Experts of a small language model: vocabulary 2048.
Below are experts of layer 4 (counted from 0) of a mixture-of-experts language model. Rows are named router (the router's row for the expert), down (a neuron's output weights, with its number) and show model dimensions 0-79. Each number is 500 + 40 x the weight over its row's rms, rounded and kept within 0 to 999. Numbers have three digits each.
After each expert's rows: a language model's description of what the expert responds to. This comes from a sample of Wikipedia text that the model never trained on.

# expert 7
router:493504561479560545450508480514514475548514472516518532439453474477528499516520586474512484496555514515467451485530525539466574531469528496508501550502458417503449462466503479482503568466483535581433516479388574482423520544521479489524470520
down0:554484483453526543461548493481543528509596492494471482514513439504540498558506522468553506544549547562477566548503427494507570500428591573487439449465487544487537517503536479560466505469495534465483468464607481469436563478483487484506467514
down1:527546505496448462538493602506480450557440429600493554507455481595470571512408457576470541499426491482523477442602481563461592495432490414520514438496479441550508537557546433502517517520467532512466455552505500450514476427572504528482465516
down2:519498494512473507468561543605568464547560549501539497532478453478437528485595460515485545485489446491509445555561488461498476554525452471531452568503483532564451493477512515489542579485463514503524534530490479460495454521499494567460529454
down3:546517511554451489517530596475446543383493503482437543458498472458517532534534592518442522444516538517534576480476492539433502497478528541574463538518510515527526501471554470491599517559486501521463459523497422447505539562571512468535455484
down4:575525474535559541441546505464552525510454473484473476486534497525503544541486586526458485575434453558486502490493462494475400534510518494469526537477512521528524476456425526540517487473472485453454596517491488478486545471470531541565549471
down5:568543503454495456482469425549443483558556552521518443461569513545446433440523481492501496502495526488533474421552473532487560484376509565464551523447479463456524500529519520494533506570483465466542484506514517478560441516516528523538466542
down6:508557534489427536574513530509506484463553548493482434452467489544552481520483484427433524484495472518505523528493513494491569488389497555475459522516514451425522437475555573490484528495479441468560468470513474530519575507496502469444493553
down7:513480557429459479505505491539442490502587496471475403451472476548475439444505512491474463483479513482530563506490490437522498528610521457542526465481488425554502474454445559509483506517527447511528518452515531461454517479499504436515492475
down8:530480472474536538416501508489507494571467470439529511465496501512446497483457472452511513433560501548551495482466499493488396459550366485497481516499560494530564515508438516531493485455488462493527505574413508553555516465493450524450477535
down9:503491463563499457591464537545500526544510502515470438429509492496490492524515496519521480487486458488497553526532509388593460503500470506579507565487456509518480529582528528482485544417557438499537526534507479543537531525567619449530435465
down10:468520563549477405511530551540547495459505509510559467511521452486466527475433530530488554427533486451476574498486547476469534496528376465468543517551501491455558466478513542539579499528497469456528492511510538510506480473512555521518503498
down11:458488426555584499441494489503562490424431488529460488481459529533466463503475517414532493530494571505485508568522520537454447492541496466471498566491514547492512473471514489487513488561484452520555532449504538473498481560438475500504516488
down12:485505512433513564449491497557448521514512563469527528379473535481459519479503451493507512485517487490498510478608447520528500503450440452436557451449522540509478503493511478471442462440517469498479481509540562432451481532440442499487471503
down13:512458485533433532565497546575544539503477580495467488517575600503544563514517498547473494500513493453480522510460506532412444487489560418445491458535514523541426616520451450468515536527459522470479499582493561511466560442466618522547470512
down14:467551482472415494430481493510492554494515501496509446469508505467513391530486525489519544562490476599500544494536493519490530510581508520542525443482539464526496544496511452492472425524530422533507504487534470500468562472551533595455542497
down15:499482519497489583579535551484525557495462534537415553516494538532445503538510445482373507554475459478492436547505470505521504459448482504508543466420497511536496567498449435453415454537529493526543543539586574560510451545473476490561570481
down16:400486492540461539489527531451553496545547533497495470502467471477499535532510551506541555503497464442565490400507492488483474505478451536510545540500459499485499580501499546495470547514567549468543445530564426466523474483507572541403549504
down17:505504490461517517472558554541524480477525537524511552510482591521538434401530485571486501470441547484479564538532491528420473537426440481560538495476495504479555485518504441574524495541564471453456520450438497532494495499467485550506431496
down18:560515505492520512547531450493434468536531500414546575515495543445519482492451535543555483485549481440501445444568530528544542502459489521462516475543474541510525496542531541486480498561500537530507537508498501539437449484543456415465544426
Word-internal ar syllable. Mid-word pieces like ar, er, al, ad right after a stem start, as in st-ar-red, te-ar-s, le-ar-ning, app-ar-ently.

# expert 46
router:489513584476513469478482464580505560511520511507561478457511519492486476533518510442533458547548529489498437504447495543460529521493519477540499498504479529502474431461489512554514526488499506554449422453458513563492472536530475431562429449
down6:495435440450561547571414484437478485510506545554471483566589538516514447509457553568572429487531449481555500533505497465452546507513457459511524523565555532512552444524485496545553518479508506432611479532481522496471501513515455430488500505
down7:472431466540470541484505513512553602464407423535549496508470516498465488532474451552450497543462489483441422514449454463471492520436516499480557511500504564525524425512568463421461516530558478547479539512560592496462486518493457527565529474
down8:550525529511475473512591476537566438557558529556508487529508445526530498503457466455472569566509564567575534518482504465474502479413519505502527447456479497473518539563515488516473488574525538509458401563543506485466503557472447486520475575
down9:440428537451439485515485533570449418481436500502492475423537526563453513431533437460493509502477522531524563589570496487514491440538463456479519567513557522423519551493531493457466554520535477480529490426555495471548448504492490565542511456
down10:462502504447540455510529463466490428576538559474522548463440471448512477513540477531564525530515552526532443579482505510495494573485471404502508500580495517502539448472547530467449545529474479470476437528510507513494548517495547490450460534
down11:536432402504445431481493513484515558421477416491518500488474454504503500461536470483552480517503467471506506483506518480486500517468569482455503488591510529453499499516443465464515478513425515456499520498482465512501457454454501537516561575
down12:474500491538569515516497467550488528459505558520480410479492457473522508426569447543527460522536514457519491492491518543470474494551469512495486493409463540458553466560497498549551502484531470511501497510465499475474447538472519442497498502
down13:516441545463573525503515460467488495516607465487551529476519491460527523486454448494490514519530566559452474443531526539537485459490534518483506497550486553548479465500451518596493382418550528468533430517492461537523479545567552479546551452
down14:580522527512536487513434475533527522443538446464543461456478545603440562519529456409494519453540572447559481454502510526500467472493505477503496513456490482510546450550457484494509513615456510561496488473484514509499448530456426527498454527
down15:536455459512445497504533483541482475542408562480524510513553468526549535558422535495504483469540453444529459456541540473488469494527509481463531442510468457519472512509471553506476510543474488463516389441485476514478526500541541470472486506
down16:518442521479565446467473462446523496472490567519495532485485497525526565492497488431472501501468507483511521484488524506559469515467525405517490537500541511540533488487435455522580460406543534510449523464542511528547423435533505553539531450
down17:549515557499508549463551434509443471458482498479445579508436500525488461517545533415505528434575587515536538523516540522503571504493571398532513423489467505493520573478528434572542526460547485524438522521501577447473429568552445489554420533
down18:495477540499501542509504463549551462455524494523468525457470519508513556481467521507570450523541463558511468547457476583488505522466548539558467492489503491507475531503484553496502585476463533526501508487615465475547442493519460493467466533
down19:541524479473603495454541416474496581543527400473523531451487461420499524500468480446493552539527483524497460503529508511484458476456486502481478493537463463513512607476530508534538526486490534470492466475577522525509432511479531528442514484
down20:519556521474461505477463567439502479422509489493521517503509573497507507453479438554511487553535555487516558548473514496449506459511489501462459513587404527436487543532416519554583547530509528549390523498504474574483492465548429528477541610
down21:520522455464485468418489441500500469573485493477501484461531563571502491507533506481478455460453474526485481484475495432458493548464518476537414431533512442473494458498541559535508481491456438455534460488474601485484477507492464466474497514
down22:471518440483579471479514563477490424594432543542537478556511541446439442515493525557526489408492489486537480511461492530485557499505442520512466457493490499462605535531452569456498506460469493423536497471504489510550531542498540512500482438
down23:532525537476530525555569466544519527484512555470489444444500541367587596579597503443468498507472453493472490466493472513510508495539449460469435512515538531508538448513434525506500483445456455479514525465492449478475565496492528474440548462
down24:474470440495505469490437553544548527474541519471442535529528525432517505445569487531444493624490452469493479496527459444396501491604454461504511525546472579533467567449462488545563496474478535506442433494418428462429519522483551453524429481
Name-internal syllables. Middle syllables with l/r in Spanish, French and Slavic names and words (Eizaguirre, Raphaël, Manuel), plus Al, El, Ar, Bel openings.

# expert 5
router:467486560550553524477452516528555552507524514518559451483433561496405493552517511487526478622479528493493446517503509529515535487538454473532531498554525453530481465526453428567540575451493495519482479520461487549477503504525497530516475452
down0:408526510483577458461542523512501523529469501480490464469521559473469488574525478430509542485504473514501532434445488495483511539555443503522525476542549449504483502534514556496471565477441496495524527447463565499528549501538457465534433545
down1:437517452510485541524483533454481514568521474489494569523458536478600500497461518464521492507461399500449477513474470533479467505430565509552538491460525525511487493466522446474502486537489485538551532458494513490480471511524511485416549463
down2:529479463509424456487521458453524531526515492454502451415427551466476478545472537531515510525439507483525451508477523425503486487493471473475420523450475524484484478493536488499534517440497439513467476523484507471487411476485577503419543508
down3:516459530482515403486540429479505480472534440497529475420511509539463615543502519559456529517491475498500481473471475458542449490512567475423518498466482485474537513512490498467516464571503511480495462522486482481478496456495589462524519472
down4:495488431487516462498538437555550525522441557438477485500465448455504457483522518466514533397521513501515567494528471489489517419511433511527554469537530522534528410495503458401501526503513506515480500504534380525515545539470517424554536540
down5:470482468525540514498483549509515467540512526464500504535521520426437531411426434497476529496502530390453575516520491490480537580513516567522463521556504491578553436457563623465513525544495481483506510487500546565530559467504533500495496494
down6:549520535469502475513486505513491434531498473472532515407478454493495500495507519467469552532529504503533494492457476552524511553503462510532495519499457532473455486509504534491534512462503476540444538525450585531446452534506531514462436417
down7:497439454505517462473475597457469481526563497413455494429439534471515480529509482504510418509458518573454558511424545511493543521498500440524529495515438512507512530525509563489523471532528450464527489468480539617503469446491491462467537529
down8:534484478525489472424484471478454514508489443477498548562529517476497509439494514565483452456547548509556441447478495469453507459488449489488481536492561475441455423620525518521614530481516457493523438486546507510496502607556497550524444482
down9:440529545536471493585531531531549483456545525560539522404486559501423498515522488497545496443525459452527478439444492486473517492527434521489479543491497573531489511463489465526474505558524536519504413516539526418473462454416535515502489578
down10:521426511472494471480446518540455473550433429464548491550497489485549484522460449523524460495508530537485480465474515509534537439449479552524473468442480446517534581526535551512492423536484513527488451550520522500502524530540538535526564524
down11:459490555516512481528533488506484458510546494462519507485476614501457525556507452520540529390470479435562481544468523544500513496518593567586477494442521513508541448519541508503452575538559485550569383467530471463552506525508479536514612505
down12:480438404520472423490493483454492446505517499519541519471461496454446521503559516558547511498520520568504531512501571479448585516522472585527567458419464519456631491488463479472546534506501504561425518489484471562565462543527515517492447472
down13:524533554537577495486490554445480486444434507488434473526551521518481452517506473557457450436483489499447516537528461520524539433528487450522500497481488447389465536542541495510485492422463497466472481458513467469432423553554531540491547524
down14:512564450553502551505489523456482539513534547503462498519545426521521450462451565494516556549517469452462489437492570476522509462445486456496513489543445525517437498490522531544539470488421524453489543486501448505446547542489496494462523531
down15:522470468563604530519498537468503520498487520438465460469525481465543451553531547477517545472560495446504463556480463502510506520430508489489503523501404520504525525546527498471486560539524498484456517548540493513481550478490531493528494529
down16:480446515558493499515490495511453486470538409560517480523483429479550486545495512459479521458490469489545515492543463519528545533507505545494489489531490490499552456520528524493514498528441494447520466520531514572432548468459514494532501462
down17:417502471518531506547518445458517509562449468484529450568493495525413568527530507523526471463471462528407514523512512537502459557511532440563553496470512480507545464444492455437487444486505484419522526512508467542547458511536438480484502474
down18:535524454464417505524507513524594394555502556504440552557506496518521524537482594502532561532490417499480548491515468555524521500519459451426511478522446549477515564487478522469452529461470527510529549593469477498535496462534485477493517486
Name pieces, list labels. Word pieces inside proper names and table cells, plus hyphens, ampersands and "Location" in place infobox lists, e.g. Ha-na-mura, Ill-inois.

# expert 18
router:501498582552528493454421489502481572529479550475518484448496505579490513505529507446475467555533577488450457490515533511511484535497508500510528505564447421462490497520502467521534486546445452512498494499459486518480512519521546504580461440
down0:453486414468510571471502512487562525454518424526511519570435498462531464539507523495517512544499527529471517467499548415494535427508533465476463511498552432522492428455408490447469482542490448506532550591491524521495501512562445488412451501
down1:438516499473462534468494473499446563495462465436487403599473534510546516496442485547495469529474560505475469527549519475494542532455534540445515412521517566434522519462469486505546458512507396472545539510524530475450519462473488498507575583
down2:457478510512468477520474491534457476536528503500476527487497473476518515497487504505489481490516511496537524497514591431505395496528545537471563498496490519560548523532432596505495534496490442500525546496539498496513501472554519484480576457
down3:511488537488439519466489443532556508505541535458493564473451468464472532418526535550519451449492539500445511557418534529623544485502489513464560491473523518463451487462529512491455481607468495542495429493540491511471539459511505501483552420
down4:576438574516513494507523524531519500501484498481521473467467532524504485525485445495476483523442509569426500490530522492539467491497505508554471411480472531416492607546501516543454512479515467492497540501535492382500449493522537470466510457
down5:543544565543416538522503567481556492518495508548487485493403473503545427497456507548540470522497517414469572508507459533505486510532541534481519535427434524387521441462470496541476449437488462485475492450481527479486493473491430551511522504
down6:535457546477434553464563498525486480517471514460480427453497475533491588491491479456558433585488631462545492493416493433540543499485559440490410472487548552501528436507478498483482459563468494512470510544532510462519472512460499508494494540
down7:461500525475449500534543457521494508487560531498489544481492512456584477501499541551517496451527545496506452427501438452575573564517510498516543539420532470507448443469491541492450567513474502438522566484540532507484471507600523513484509509
down8:504505447485555517486513487392477491453492555473467538542458535530514477518494503552430477510476438489516581464437437501502508464545476493474522631539528509554579480475438464540426505549483493427524546580501667427509489495489495471490437423
down9:459464482503493412466450528527449511519505535515519491526495441509482507559558536576506473510494447473490515490530554552498485473512510490517510529505511463509510432485489477446542511504533488519525494490420459569447538489484489501395513507
down10:540511489581453471526531519450423470460547488495462514516528459516505569520517534474499440460456447573582503487540504548514469526459484429452530556536378479528496492453517496606590427521544478570541442500476530492526533481504509480498470561
down11:519523402474457456494434441431479468483495492491441551520539486491550603500452543470484497487502482520485452480489488539508475472470524525453490480510440586469472562575508492524506511446546431496502484447549486537541476499543480414449548506
down12:586536543441433526482530529475561480515511460510522482529516491480542545500546478444465503449479555530505440502522536542524488514590456538532525564496502505511438417468539431515503499437464458503442514524420513465391476548494468521520496478
down13:466458505625500471541530565505592466540519505505514512548507476555501566535484474467485484478493513495431515517533470499469522597472474423540564467558493555541469519583496459474536525538512465526477519504457543575531472546528533546477517510
down14:445503536490444508559421469503470478451446503523509509503546492508549532526451480517571526516434499474505573506480531436447491511512515398472434491475492492546509559558557554464516485545506505458545515461531495504498510443471531534493500525
down15:464498558530457512542414503479427487518511519492535496534491494474495425502477520526464502500456516442442388568445475503506454452496568506548486526500494494494503538505579428537419423470471461520448503526501464489550473527511503466526502531
down16:506496590512408470486620495545521521505567522547510544501520524478498510489452507458479465488492489446485464504456458545485523472526552477529472536504515482564539462472477475517508497510492471499504484517521580418461517479496476476473511533
down17:513479494452499472524451434484524546558601457595444516477534483596443544486548437475437548427506547496505461441470533493515482513491450463483479556526483523493470481503476558500511539500496482453471449480490521449551519512516492473510547492
down18:486518482502499505490527558571580513457479442507459501453488471426524515530496537486470486509471516492492576504542521441439534532442512502525494490550473559563512579500488477490439470440552448452552433435488540504478485509466513508478465518
Infobox field pieces. Pieces in infobox and taxonomy fields before colons (Position:, Subclass:, Species:), plus unit symbols like prime marks, ^{2} and scores.

# expert 0
router:502460560436467541538487519516525590506610507536532510513454544491513525492492501439511479528585491508533495457452531518476570527535505495526465539539482483469413522378423483500484520542476512552503450496473476493482559492518566494548460455
down6:541579528530488490474470506473454466557490515521461548484520538504493485553457521523493531527507497494502428503518441581483498534541478583505442551471463483485504479531520561485519428494488560468479506531538535495509543521497544486462541487
down7:544482505506544482472530503531480497549462572564491447454566502493526375493545487518504558500502473506468495504410457538520522553446486460477459482476494467482477466465386487441481456477509484446526531534472506582555479529465535530494511458
down8:494479401506504410533481482464521544487443531563543543519511427512503547523548523475483515544496470479438490425522437486445475505546521506532508512489515566469550531448474465469547449497478561427423483499541505457532500480495451553480450487
down9:575467491485551545448502511405480494429414509453552490524491564485521490579525499498450462515493579437480432601510568486474480428532521457513491553548466487489549515479475521532488511504474471536518491464473518485512534521517457495454516536
down10:534520484463566487485575494483466470484521421487533484436516564467499438442518451507568521465532501527493499473516444418476487483394491552504521532501477537528472497474535461503478468523467477525503551513534487464458502517533510497442538476
down11:473535507467483525477514543446576456537454500508462486476477425482567472520495512507516436483515449559562533432430538472488554585533528470476561530468449510507537471393491457534458551417562455437542565499534530497521518435508470533542518473
down12:481471508440536510516509512481455552533565483523496454469482554458479528478520437515498536476547528483454563550488534503503511529493520476455482486489481546461496484516517495544462500475508442518528555597478497479486425467468410521541509513
down13:509517520520502455513573464491591494491511518456430490431565563518439510531538513512452563467544449493451564488483469509520532455475404442470573448481491494525529496513387576422491481495484527514468533492483505459475481513493493513476543477
down14:465436522523541493518539468569452514445493464474592525529489506565524530493497566496497546532466451534535515506483577531471458492540459539500478441540495557526515534540503498419416508500511516449472522509461523521570497597426549499503495530
down15:548446443464517442511478548527463438468498467535496531487526519500482484507547526531503494501472500480527530529561547463477485528500524496464437481459503598529471512506492541478526542482464449553498408424418380442448448477491598531508538509
down16:450491506509601523532493555469478490543511458550536545535504470507524533462478583495472491507500467487500522379483518486482456429528503463492512496487500479491509550555564514466507487464517491461595537490513556548459456485531477517476529460
down17:418545539470472448512465497481510476548498535568465565484398465492480492524442553469518438451455442489528539502486510542474491552551487468506586499551528472548534431528560510545553508499513501550515464481515557461449456477496446472458553524
down18:534531514547540505499536506516562531462552507506438483493459503483473552468517519495532517498542475465535475558492456522442502559445525503480490600471472566570474510500504506444496549525545526481521503429475440516508528554478499471483483523
down19:459472531493522543477572514555481527504510524480411512523532521531536488504577485526522470459525450515516579498519524459500479527558527467482494491492455517484457514531457532542489427561470575496438462469572526493472547508559449499524535533
down20:492498498499493489522543536460423484518486513477502514527579519449470528450498484393548425499510524550517527530459485493505512439530421519551529471523431384477475544548403510535413504475424540531512490565502559534546503497504478559587478541
down21:477546475484536504416481519449486517422536544461448459483521443526499582428486506578412576506512480506513506443541489496487488527485455494537548551520554492528547469558571488526488579535588464498528447519452513471490483526526607478536428498
down22:559462470513519525502509455476510500567559472486434529530492450497509511398562434507522448472490407533474516473506523470507508522477533439503472499519504533527565493454524489472540506476459506462494438514547633505555555575550479550527487522
down23:475426497521529453467442527536454503423576457508593491486544486463461484503556509519576479566501543562558513463514492492539520492530546476389522562467499522499520509491476514518473503470494461516449511436543436431458440441421471520519469572
down24:486486568405461473511484512562496499482454501467488506510520429505552442508490479555504449475580568503445528509544507440581470451471491574596510543527485445458469484568572476534484531524459490477568499538457482441483548520542463455525525436
Mid-word name pieces. Inner and final word pieces of names and ordinary words, especially after C or ro, such as Cran-brook, Bras-il, gu-il-d.

# expert 16
router:456500480539538426531502461532462577522503514508568520453484473483500425500570501523453479468526545527439441519447527530452613556502476414503494507533454470569484521499482429544486506495494497549530431491470556517443489492528532544512482455
down0:528528528471450469561513508455575490481488512442426520496464512510536488471542552552515529557484428521550508519425537499475496418497406525435463514529520559532549510580433482517502560521505407540535486500538551458552474462547572519483509515
down1:507459494444429524527583460565443514507467511549498457531496506484547582492528507511505512479464459490497564490525552468513473490457503541479543533465466478480445486576518505486447453483481490508580534506524439541522426422521494441549415449
down2:476456465509480534465590505506501484579479558481477525480451519501498473540490530514549513459487524560487440506538577468539460514474469470438478499522535538575514511561483483479450521533470481556496538567487460454487512530475503491458475444
down3:520490586513431480496503458516507537474512515370497475543538542484479441563578540480577459506476561506438496444506606418488478458580468531465395495501523406518456488504492588521603500486484456523518545518518481525460582582524427512473473444
down4:499459462468511576491551548483470456468486516491493428519501518555471467509547523412532508423484463540470437448499459479465515525511610503494585513505552547491453494508564497454484520513525517514482522439440464498530470522474488473516495473
down5:546491500439501468509491535488429434511512551520463543480484561508521495447510510502614529564523503470545533477484518442497462478498599489449482485568368493488536509528491534483544518451564523532487502539566483488474501461491564504466540533
down6:570507497496569492502541553458529526440470546466447390542468509492515504486517533453516468500501526456464510541530495531388519553497504516481495550525450579443550587476509534475462523580530482497574524536523519464492494478497451536420471553
down7:545492534496484504503496519476453482495480540413560572563489525485450417524518488501495497508519477546468445532488509556593503542468480504452490479506446472513497470493531499512466478487500468533546489471437542400552501499507460511580502472
down8:511551463495492551502531515475512480574439486509417493505501539491588466530503513492504581453474518492549498516531427508432516481443516502509523497489480442489536492455548558455534491500557445504556484472557564475489532520519421519534421483
down9:529472484552522485575520467528541513534505470428536486544488528506511460433544487470509483491510431487514538505487545482520501479437566537580471503498487589532520475450503448450510532520554522463509516454456485487517464500531519494502515496
down10:468533509520509455473421503555510443456448462521524447523522552461484469519381466430508500559469483559443494491432475526589568506532474542494487494483523500465491507536561518492501458524437472539480415469501497509490527512543534588510476478
down11:429486448553530549482521489535550434498515398483441502550519528568508555492526394422486582496499475451501476519481504528537566472481538496520512531514511402468477552531560472527454493518472478485527479561458504493495495484486584504507454553
down12:491502542512475574483493510516547428472446439490442478457415486537494456482518509524509541524461492529542424488554514526466494492536517519472497516555597523511532488573526478474516486526618541492492488557533514473541491539491522560428502524
down13:424519495519502515531483499491509511415543457534539509545470520503506488573439526542495558541537445483502498464527581492527551505552558481441494475525522521578516476505509554523470495435498518514492441457490579578486413458434531462442542533
down14:537527559514477415580540524552559516494498524484515467431512416553502462446508485557443452525470496541517533564519503497498447523464439431443499498480500513527480511430481531463467521559529483487478590511524551484484527567480443467481542471
down15:538467495540528496475537496416504516548480451479484553568459446496514458498514530494536511513549479446464505490465527477469563529527535499533434479551573423502485453525515471526545508500533493410436479501464537527523462502495582558457512535
down16:437500577493442545447496485521505514388507472547521522522467508421490509527492509438492470497504517545510453517461541540472490475533509464427444560455456483520496461482474491484537454511469492536582428489540533474538532505465445525551523567
down17:440552514501491462486433529546519472480474467526537453553474536464569434517520527520491549577498490528530534597586534500476489538487505487491517464460503526544498462482487470467523492475498475516408514502411600502469493449498494463469542453
down18:474421503443437428440478529523505571479544552503439483492496514528438501423481554499468509517498524577499514537510461457504405517495536487485600533531503543449463480479516520524499485499543500565482481525460502484502470480511492521483490448
Opening brackets and quotes. Opening parentheses and quotation marks, and the first token inside them, such as (" glosses, (20 years, (A acronyms.

# expert 24
router:487525498527591480428421490558415492519531532499522452509457515482428479484532585491478468499537525552490465439502499525505525517482544507534502522538483487522470532405484453508516532461488505520487466510478508484503562503516453589528497512
down0:532544469580536479444505491588536508504472484487521558518440511534510540502531511525549523465509479440444510478561460488477525514508556536500500488503464518537548573499532461519523506455507510483530474493558532475504495492501531503493527511
down1:434472528494437418503530559500493467450484485563443439578449434466440492599528458525515524529475527567514572459500428518509469500565493518449555482552484502466450467490505545459446452511498448540412502538491470403457563517478487479501493532
down2:428501466521548545467532516480430586514444480469504474493581539528535460535453441498501500465464484526563564489527482469551494480563478448466485447391485549500536532535401491559521555494493511487556506534457517512543472497445474419431439512
down3:499464550476505507489485540516452499427440498458466457524448502522513489512473460480465409511472474438518508542470479509534469431542545646539504502564594579404500523516413532444527462484520453521497484441470398433492528530493458506522454520
down4:567500563466539541496496535520533528488507438478511523479526471494496490494505541464490502512504432506482464451517530518485534498485477442498486484559569504419450542528558547547480492454393467448548481471513535433575503527463439471504574493
down5:557502492512527453568541500487461516558580493590517504426538495469433489536538541359445457485477501500500515459511505519474486491485503465451485474464522503466519494537601468523488510448519505473483425495548539498481495493467501549536519526
down6:519477500514552476465468551439516469414372481440535541438551499467489542519448465536523546461465500516487473494447459499479465491502497545554484491464496460490464518465494501549489520506484480501538512559554474470484542481520470547472525469
down7:507541494521434578452558475465595476451542538503532580529456424515465528497537503482447510503505490505470582466500474531533534466553477503517425559545614522520484444434513478442554487482512419509533488490555512470528475501480492501503414472
down8:421503445526463459502559411518450508475469488503544408523456490463514542500504480403448460463496481473523488548496545561504499485532451530498481534393524559530516432540470483529431512463471461497483479566460512599506543491547475461563477544
down9:473525498464507499527441412498560503473538515455498508470526520459479459492493530462510453487564506497487521509504540418494512512404499537514493522459538534438496489468469500518551512578530524501565494460494560455441475532489501492507449452
down10:549505476492501528499453525528505472470487529502476458514493535532465439434462457458577481472455477438460451585463560519433544519497479535512487503517527498492508506532551541502484447478523538444484508555474539521558544502558533554508562472
down11:454503482484490479524547462515530505584481545560548541507559524545569546497531501410507497525431358526436502449499461535538472447465437497477481414495522522526506486544512485422488482508547406442483494547474463488527483462496508507556458448
down12:594490536496543450511468508534555421435546564514516552474484479551468436542540426564495551474412484512534515536539446526548467510528450486472485507463465472522468520548540502492427508510479514471440534506477543436467404545509508556479505529
down13:520542456510487511536508432554562543472547488528526496488454466518437545549532523553456500533512548464502501476503449465492504436417489488448466441509525458503497525432470449502451470543469571512456511488494468490486543535493538469486548520
down14:460530446546528557532440461497486551485491564402496502479471572531499545483555491540488526511508579518498548468530496400535518464459491464427511404515489524482459547529401474461541501505597473476462515466471507530524483588490494528445491448
down15:509508471439484567565536466463506475468472527501433499457520443491491463494456499506622560518542530601621585455474512521521567552526507498428514540469599475469539516535522444473547531472534533509461511472578460454461523437526486450475432508
down16:502465532473448456480530528454485497525528531445524440520562542478506434519467524498486583513511510495531494448507534466501491561568519504458489494516543563471491531499494534548518454463569504515504546487415475492467483424504542456410545494
down17:513428578504426444519534555499424473442496523540504496546543467448541445561472504558472499568529540524492517539544489507489486514495491545577561545514409551493525522446426475521447376549537523551552488401514544524512526507534531471484477602
down18:516476470501446484494516458563513416561482473529550562514525503445499469519456542562491516470555482522597431452486555513470431453506538485513486508480432571549511536525490432525530535495423469524478485607505480502456478565484468522441511487
Inner syllables in names. Middle syllables of names and words, often in sports and team texts, such as Finger-na-il, F-na-tic, Ferd-in-and, Divisió-n.

# expert 21
router:492517549505562491471551505492459577516459507470520454484480518493484486561535520528526510479561475495469496435461487515487503484512498424531487459501430478491393531449467518497483533472424562526497413452466533520501551520531470508534504491
down0:497514475504522467480514448485551481451516527537430501527514581537477521478432534553475542525524487567450450494463502458506522536487450478473483492573455474524458533478507549534524508539524504548534539497496526497447591526487509507479572502
down1:501541596497492535513498536453471480476520529526530456471500549455502493506545500570485464455511504481555498565471492497499470485538474459507539466390503556455524459535478584519504499498480560506522506516461466466495507460450471514523500572
down2:556558495550494493461550456468567516446462498441449452571558490434546502518455497480513485463577531485431598465461456527475501470482521500520508486556532526498507514484432563536549466486486508495537486477418480436480422544489492521483504563
down3:518512565472437470509439449519502536543476531484518542514494445545537503496485500509574517479540524511418529482548507477533521531448451506522539522481533431468566422438461480461479455492513493484526526566471525501503582512528522532507509576
down4:494450451501440460406422498506513522474554606505524508523506506529485494417492491562487483502566485482527557531465511552512537497458496613515547485502466555467489525484564496461494479504500560561459485515491479486485462530464427503550514485
down5:553474572569567492432598493562440600534541490518480480532468493515485493540556462429482493489526468488565442529465439454509487474526520498519520523525495376470496481494469531496498472479542505532553489492574555504489492510510524450517467466
down6:539565500450482543576486599516514520508460504570491539456444475467501518527504541438486593549504457517504523555493565512492498509470475500485542572457475419517463574502544469529508497517483511433435559519512520540539546524488523493515467484
down7:478505508445460502421522485533564438442449515547510439509524484506479506478455432473496459544574474584527456458531540511461452579569517547459542490484511543517480483434504555507509537493535435497418494423507476396382529486472509547486478451
down8:503505472526475501450495503497524516545461503515528487484491529531567471506471468542493458478497478487479458603515506444454525436479483524440469480538573550497546450521522543512577589560531443498518433405452501498568458466491507514576510458
down9:450488521502441517496472513531497449578488550479467429542468458507464493522494529561520476562511395507490414478477568535466556473441595473483459534486504463539536486579502565513500493541447478471511571506538542460412458468470448491488491483
down10:439498481471471454462449445524524534479523463518555495524540566532474459517500505452450506544457445556524515566543478503531434469526558465492555473543509381476548506485472551484530427488500505506510459542475490418489524477502514546479496508
down11:499510453480535526494536488507545443565531455501436529455416527455503506497454461557466496571528494498499487451574503485511530503525560476466536520476469522489505417502513513531474523517494442491491416465452419549567541502494488481514409512
down12:593501541503461441469444483540535440478485468484439469505482535485472549529463493515507485516505574571468553545526490517502487566571515569527472467461527408515577465521518542450490510507572489504447516513436498472431505479520478491467543487
down13:563505451501445532511508471445487496481553518509522490425550516507514531463489461505510473522462447453465440455550533507523495542493531481439502540561466538528564465482504452516466537586421428593502509486513494537518496459473495541471453509
down14:544559407462470488501466460557520483551489534514520485504515496593519511502538507505506560542515525487544484516427501509492574498491500534455501493571522475486515477481560492558562496513457566453543471586540489496524542471493499460461508509
down15:521509456462549508460483505473494476563555466486488518489474550499524530486536466462474453418545468472545500554530521475518502531467510530476478552538505555498583465488477526471480474534477430478485551555511506473423470442476518559552488507
down16:462481542442483487506434541485493528524455448538493471481424504538534502521498512501588473457490471548456506520501555435478525490515493449541576461512528517483509535494476475481471490550500562540540532444533507427563449503455518487465564479
down17:424574507459544517464494410517588478438584519436516526540546466478494494501515527451547569579449540608511467509536527505515536524560493448473409438485527487479497540463530504533518495478540481497475516530472571537512420537496448538491484482
down18:510577519498439447440557565516529564507497623475471521461527509480459550439472451502472526527447420513486516587500530525451541449479464537491488551528479506519574483503550485491577513572520486464530454497435463501557461519507543474447470447
Agent, person suffixes. Name and role endings such as man, er, son, ist, ian, ster, e.g. Harri-man, footbal-ler, Al-bert, attack-er.